Below are experts of layer 6 (counted from 0) of a mixture-of-experts language model. Rows are named router (the router's row for the expert), gate (a neuron's input weights, with its number), up (a neuron's input weights, with its number) and show model dimensions 0-127. Each number is 128 + 24 x the weight over its row's rms, rounded and kept within 0 to 255. Numbers have three digits each.
After each expert's rows: "mostly gets" lists some tokens that are sent to it at least half of the time; "gets" lists some tokens that make up at least twice as much of what it gets as of all text. This comes from a sample of Wikipedia text that the model never trained on. Tokens count by the router's weight.

# expert 38
router:140153119133103113116111155126112135145157107133110116165108122141161128123135109083142135115115151145098149118145107150169087147144152100145161138122160127130161114146109146149127138134119116152151075131102110109097126134143116130135176145120127120139136082139125126173152125148130141085149124107140140185123130116132152126115140112109116146124114094182118122160138172151211123073087
gate0:121089121100142137119095118139142064152125121148122143124114113146157109131131132110129119111119156110159160088103111103128115112131107129177120156118140103165113165130149140125134145087146130151179172124106058129125138068125127139138133138107114151167172086125120121148127163192102131125138176119121110078119121136122114144142104161128141133151150105125111096131156130077088153127181
up0:149118147136129140146133114158128160136080081137081153136110120078094120082136113145137167103153137145103146085096174118119114109131122129115114119144176154125124135086135170127175129136100105145102143096108132125114116080120134143109129149127138062119134143140109115102148151145105148110089129097122142110131186162128117119140119113129113124100135141139137172171119117167075109126137
mostly gets: "−", "$", "100", "40", ",", "49"
gets: ",", ".", "1", "| ", "3", "2"

# expert 16
router:146111205119099126142107146140121122125144119160096117153105145149164157122125134099153147115096131110132129128165121103189069135129127086134123141121154157136154141138122122140150121098118153130122110079108094132109098140105134137119130127117129134145146093103105115128124111136098115110114148112121187167135110116154108142142152123148132165151103124139145128176137142138186144109117
gate0:131117130152138137129123101126186135108103071129100146076138080129118128123172153096112111126096116117135137116171153135152135143110137110103143125129098076143162180074180135123127124103103092176125100113147133086152140125074150139114093138101101112140127086091117157146115137130088162131120130127145108105123147116109153133112144120144102116125115124165089117176107115153133084086168
up0:124155147161138102162165126154124107116115146153074126140152108083133133157120105170095115166138136120108116108142132154162126140113111081125100143084128091108090104052126096115102132112130140131122108086132110111148135124133160109085182135133167125121124119118089128156172119119119128164117094150121150175154097119120098158139136129126159113105131117096122152125151135130116093096113
mostly gets: "New ", "South ", "North ", "San ", "La ", "St "
gets: "of ", ", ", "in ", "the ", "and ", "New "

# expert 40
router:109145098109102123116113118110138124120131088142124105149140121120156134102125157085155153155107151135120145125170117135146125144122143099138146125104168152113152115160100132135162114118125096103133100119099087111116120137066130147132140136132111127124088108126115127156143117150148126111121131126143153140096121152153129123123104140133167143147116080207147128182149164106174113113151
gate0:105133146126112151140084136147078126141147143139118128139061113159156190122136125144112123169177184133136149151138159136135142134109101105144136104130105132094157160087117134104131108119092114146145130156168144124110120111141122164161170144125168160112150101126135104112159133122085121117123121117139154112111187132140132135141137089113139127140147115156112123212127129083119106118143
up0:129139116118141122138150128092160161126156146122107126154158150133088106142134121096136121096103089128161124073144098125126099125154142116114133114120124094141121153125107100147087125127150095144110127101087098111131164109080120098113103087144135142156122151148121119169133145148174169133090118118143131133143124142118138116137095141171087155102122090090125119079116115114129142138111
mostly gets: "(", "(\"", "[", "According ", "known ", "given "
gets: "(", "as ", "known ", "used ", "C", "M"

# expert 20
router:124147146087133137121119123122132135114133117117149096138121148145166147085140159134141130111181154131110150131165136134163112139106149083146167135111165135108123121148110132140131154091126080146130092109118114096110117106076141122136140115133122110111107102143139103145167128152125099078134159112117154174158111132143122150125096131158129155114101090157119119170141126142147130121094
gate0:151121154141112163147089126129119129129103155142142117139151108144158153142078189129139119143108131116149147129136146106172084158133126159138147102109109121107133132167107154175099128112095116101167103146106127118098118168115102089105085143108141140174150116127131099182097172149165143109163145107180161129118145157114096113113112150124102118100133128170181143155151118111141143113135
up0:109118112121115147156096124138130137131134125176148155139150164120157134135114135158165120170131137139180099139138140097163074154124130179139112128146120106117109146163143160116109137091099104140151109130146155129083123138143121106114097126130141107136145124161179123145090173152159106085176146120158131132134162132097140103114139115124123157117126165182136113102169079105081118103120
mostly gets: "two ", "10 ", "1 ", "0 ", "4 ", "3 "
gets: "1 ", "0 ", "2 ", "3 ", "4 ", "6 "

# expert 44
router:131148180121117109147139116098118098121158138115145105144128162151140166130152176122190148092104132137111138133153116131160142151160128140138132135131148123128157101138100118163125139136109169132115119145100104112121107099081104168116106105086113143146104118117111132115159156141110142113123134116152159146149135128173107147141131131139171112149093102152142125169132135107170138109117
gate0:109157156117149156126139164128132156110147125130161120178117099116144100120163122120129141127134121115103105125136125110103148137120174125118092098125125102160128119117088144133125134134113129154153140098173092142120091120142099143176081119132142152115131103140063140145106149178148098129146138197159096112133151144113145134112125125107107131149107146164141111103132094115141084136137
up0:114124088138118120141104110136156146134120116098075091130162119130162106160140110103084108160127118104126172105160157132125127123132071122090146113156133142127101135105124122132125125110127085143121155131103108162155128160113136142121145150152092129165104149149100133110128166097108120112108125115106137115134143114105154145145147153133130111089113093124076118170118143129146166115158
mostly gets: "Sh", "Sch", "ew", "Ch", "sch", "Z"
gets: ".", "Sh", "K", "H", "j", "Ch"

# expert 34
router:120149127132108096163111124127132120142149103163123101155123121133154115098136182078150147126097135138108116142127122127155120124102134080120146160132156128088149106158092147159120133147089147179112109137092099152126133083069134123141146144086143122119126087121118118130144128140125119117113160102120205120148112141157124126118120129146169126116116084166162092178121139118144164143100
gate0:133145139125142185141142103105154121098114141128164131121149102109098108175137134093108127107128104137125200119136130141158112132140156114110139123140134115126147152149175164132134101091087102089138162144149080095129111125118162142119148164118146060166159106057141114162156125133153176118139151102148124104164142144140129094147102093093117131098074136095082124120140114109139133118130
up0:145127134146102124125171088088118083082092117111165165104121141117116092152126146103100136137166111141138144128134116134142130121123145136139152116137138126178146121132164175111121124135189122100151138151142139171102125155149164134134108158125163082101139117107130116088160085148118127125115158139088129109151138148139151090117090118095106165168157144117122107087130097128109127135150
mostly gets: "they ", "would ", "will ", "They ", "could ", "can "
gets: "to ", ") ", "ers ", "they ", "es ", "would "

# expert 36
router:113127132126114122140108163129113126122130118157128104167145126152166121117120161084139132121121134144135146113166128115170138111150136079145128126131133125127148127144123131173132130116092123120147111112120115131145099148118177127133106141132122148161114096097112093182140137156116146078176134088142155131139125114092129120115119144133138127090093109168083139199138174143160165147066
gate0:125131134127132117124104132164102110088116089095079114074106138168131110127112139140144117165111145115108128116179122148104139150123144102088117124123165123114127134101126120179141122151139152123132097155086136109129115110112190168133123145095106131094107160093100128114096136111120115151136103089153175127159109092136109112123128157139125117133114128132131161125131123159198142105123
up0:152129133129128193113192117110137087143155149124133098141144128106087160122107143149093160149146137121120134128104139152147104141112136146130153106123120117131133097115108133089096123106126105097110182060125114130116100161141117127105134129162113097110170123169155134117123095160142161124136142145103116144127132148147130139135138179160139154095134116104163089142156128147120090147142
mostly gets: "'", "|", "\"", "′", "un", "n"
gets: "|", "'", "\"", ")", "n", "′"

# expert 29
router:128167150091131118128154091128114101105128146114138104141098126130153145079143146099144158135144142110119132149151115130142101140117146077151104132107125131105150131100113147163125113129119137155136106103105129098085148105114116131153128107089125125128113080162101123148129147172123161111126143090122144174144112130130138093114128113142147125147095110153149100161116139134157153098090
gate0:127132107123089138142161089112120101146131157131122139157119163101111119144155135154155121092147193129089141180209108097123156133136117109107120112104156101110132094115159098145120159121147148112054096142124138143110155132126134127104113131109101106115150093112087118194108096162124152156149120114125126115125125103138155119170150102146143121164126098123128102144126110121128126146137
up0:099149114121163106168160094101111124103113168129110110138149100108098119132183135119159103123113104108106126149113135143084125134109131070112069130128108127080073151130132113156090131142162127135107125113098113116140148145123101109103140118130114154114107150130160126191123096161145157157165172058153147154151105115118077086114137102132171105112152125114144120108139159128151168151131
mostly gets: "% ", "Total ", "Votes ", "Candidate ", "Win ", " "
gets: " ", "% ", "0 ", ") ", "\n", "1 "

# expert 5
router:129162167100130131109118121114120109136154140141121131120150135140161113116112150110131162130097166126135159087127130117145085149132126096154162132125168153105136121140106111128109140139113119146147142107118111090102136104120101144135128113138144117130122088146141117161122144182126143085119135109125163174116121141179112137121119145134129155102109089171143076142128149136134144150129
gate0:067157193090146144073114086107134202133090122118085171103117142152107122117171102124135122088133101157118116149116155130148160134092138124095092121147090120089124113130107159103146146121131105114086101101113111109115121128098140126126132110141103089111095139137105113126137106143119173146129130106104109137120142096121160067147120106132140101130163108102130097115120109122125150150124
up0:153133128169119119081134139090068149146149104114144106133126133159144151139097089133142086145165112181133131153124131163132119148090134108145138119114126106166140160155126130124132127124097130103133129146129142112174121126139124111137121104167078113070102119114088117144130110165136105117123106154083124116140092123073137156135099138163110093157105121117054104106115122159171122128109
mostly gets: "along ", ")}, ", "Aug ", "During ", "Following ", "^{("
gets: "and ", ", ", "; ", "or ", "202", "along "

# expert 8
router:095161126102147104164151139120108121141154147130129107162128150132168130133145155102142145135173153118116146157171093126165145132099133081137084139098183151115134117114095145116101139127087165110136121129092089109115099126099126101133170090127147109130135089110110115163181185124147164084130144121122136143151090140151140138140136167139100160115129080159111106127116173152176148107110
gate0:136167175090143124149120121113118119148111109108114127151064124116152102127135087124124122143142126094107113147115171127120147155154134129154106150167106106142082108167139101108147090083156134090108099125103093128130142166132131151109091146148147115129178157115185148125130099091150126125076131068122108091128088159131095134101162101139114145144150136121141122132081153100143132139119
up0:158110132103138110125084126084135127144132107116146102102119138119137150113117135126210127122148134144181101117169128144158126150112077115150122121121145122141114099165132122129127121126153142113134106134124127111089132136137136145131100140142105103163165126094169098122115111151197145138132105080073125104109119132120111138133128102127120135092157147113092119115098148140124131144148
mostly gets: "an", "o", "e", "a", "ca", "An "
gets: "an ", "on ", "a", "an", "of ", "e"

# expert 3
router:152161140051108086122098128132122116151155113103121148138124116122155147126120163118127194112090120145149155130175091101129109136130113124126128140121124165116190119129084122187119145105107117120137140110115112105120093126090129161129135090132148130137104100116100109128145145160127154099114120114136149138142147134148131127118133122157149164099084125187127098157136151080170159125091
gate0:114108169138127152124161114107088173158132149154187107173086138122141132147072130125110135156129118117122129153101137142174096135129173103150159142130133085119169132181140128122135146161102133150143137089135096135127133168100146133153144124161161107139141067144121119149130097107140117128160120095078111121131118080119088129136108120140157124136143107181126134107114135180126149116122
up0:100133137112131148130149143162138152162097115141157122160080102117138142132105135102098127146140085110134121150128161138184121117136173131136137117103111110140125159145101126140191125147083121132157127082125131146153093187148148118145132128160132101141172101138109078119133125147143139102117130084107097104128134143113119136124179124115139106104141140126086165122111153140175180159092
mostly gets: "y", "t", "d", "ay", "him", "Dar"
gets: "y", "s", "t", "al", "d", "at"

# expert 31
router:122158131127144106126130110122131143141142094148117107140133122138142138146124120106133131133101126153115144116176108145179111135132114104128111139105126105110152095141129146161129147126074101156102093104123078098113144139085145148136142124100099120115113097151095129187126127129129214131106124105127147176144131110155123106158123116152131119134109105137165106169106162167177125111122
gate0:164122122125131168137133143086093165122093125147115128112159146125139113125150132127128136127161114157113104139152146096144066137150085122070116159087123112089151135106141135125090145127097134091096117051149151109141135118101098151121108090160105136096137123146132127116100090132120084139074140108175160139114119126158173122143119143162132088116136145097153114118122102162124140138159
up0:148109109130141076118082118121121152092133120115143131124074144128083154130131126128108105163130100135065171154121091168181126198120151157113095119136165138181102114174121143162164098156153125096133164102124124097116159139163148133130146136128140110116124144113125152122126123128084132138148146158127114096174111144133124152095134122123147147138150128135096128123147129105171145110150
mostly gets: "population ", "Population ", "average ", "• ", "district ", "District "
gets: "- ", "was ", "is ", "the ", "a ", "• "

# expert 17
router:105124143123118095144104113108117133111177113131143096122120166160136158113113195103145162141094142142119159094139127115148123141127154063147156137112157143112142122117100139161102138106106118103130114139093103121093097114128163137112141093111130147138111111137107127163139147167089148109152154119127167150156094175203120133096110130120151164133116086150139102153137169111154156102120
gate0:121165137113143101114148128186167120134123126126114129146122151146102115141173125112133136154111105143121155125163158100139120127111096128102150130111127148100152173099152112108171117131103106135110071159132131146115128165085148157133126113100104101078132162150088105183066121126124153106092154135152179139159157115109127129133122142120127127074157098112154088131149101154150146141123
up0:095146149089108097134154098154132172132113119133092144153171152122125138096099121159121127130102117111118080145146137141131149146160118100122118147133170108125115157155135130120167144142124115116116136146113138112171121086124132123107116091128116109156112108132131116146130158141119126124150138148129100128157163090150126142136128175134106097094085120130166126144153155170182122103120
mostly gets: "located ", "moved ", "worked ", "went ", "brought ", "built "
gets: "the ", "The ", "was ", ", ", "a ", "; "

# expert 39
router:124121172117161108146122159116108129132135141148139119141126142121154121112115141085158188104100151129096133116153109111163101124122172081092137137100167170113130132114095132155126108121108111126154120111103127146074104118127116137098151121142123112146108099128143115145117151137124103101103152087126148121167119131141141142134159114128096150137088103154159097173131153087181137128098
gate0:112144115160157131104127104132094113122169103126114113151135156080113131136108088150184105128124121120154124118138130155160137136147103125115156141120079139136138135134122129117091144126166126147163154119091140127127146138140117186112136131144146122159104084139165121177063135144090112081141125133123128132112162098129092119171133129113107160122125109118158104054113135139152126156120
up0:096135128137116117114105168170151154147126161139115108137121128191150156161093116134147166154132147096152148134112155185112123107116097104144125136114120162140080114141148096096133126130140105146158110101142175131106126130138134097118094089131121089107087114178146150134143162115099136185135131126133164132116120126131194125126121108121133120175119130134156112110121172105125065119133
mostly gets: "Mike ", "Sir ", "featuring ", "Matt ", "Chris ", "Produced "
gets: "| ", ", ", "by ", "and ", "- ", ": "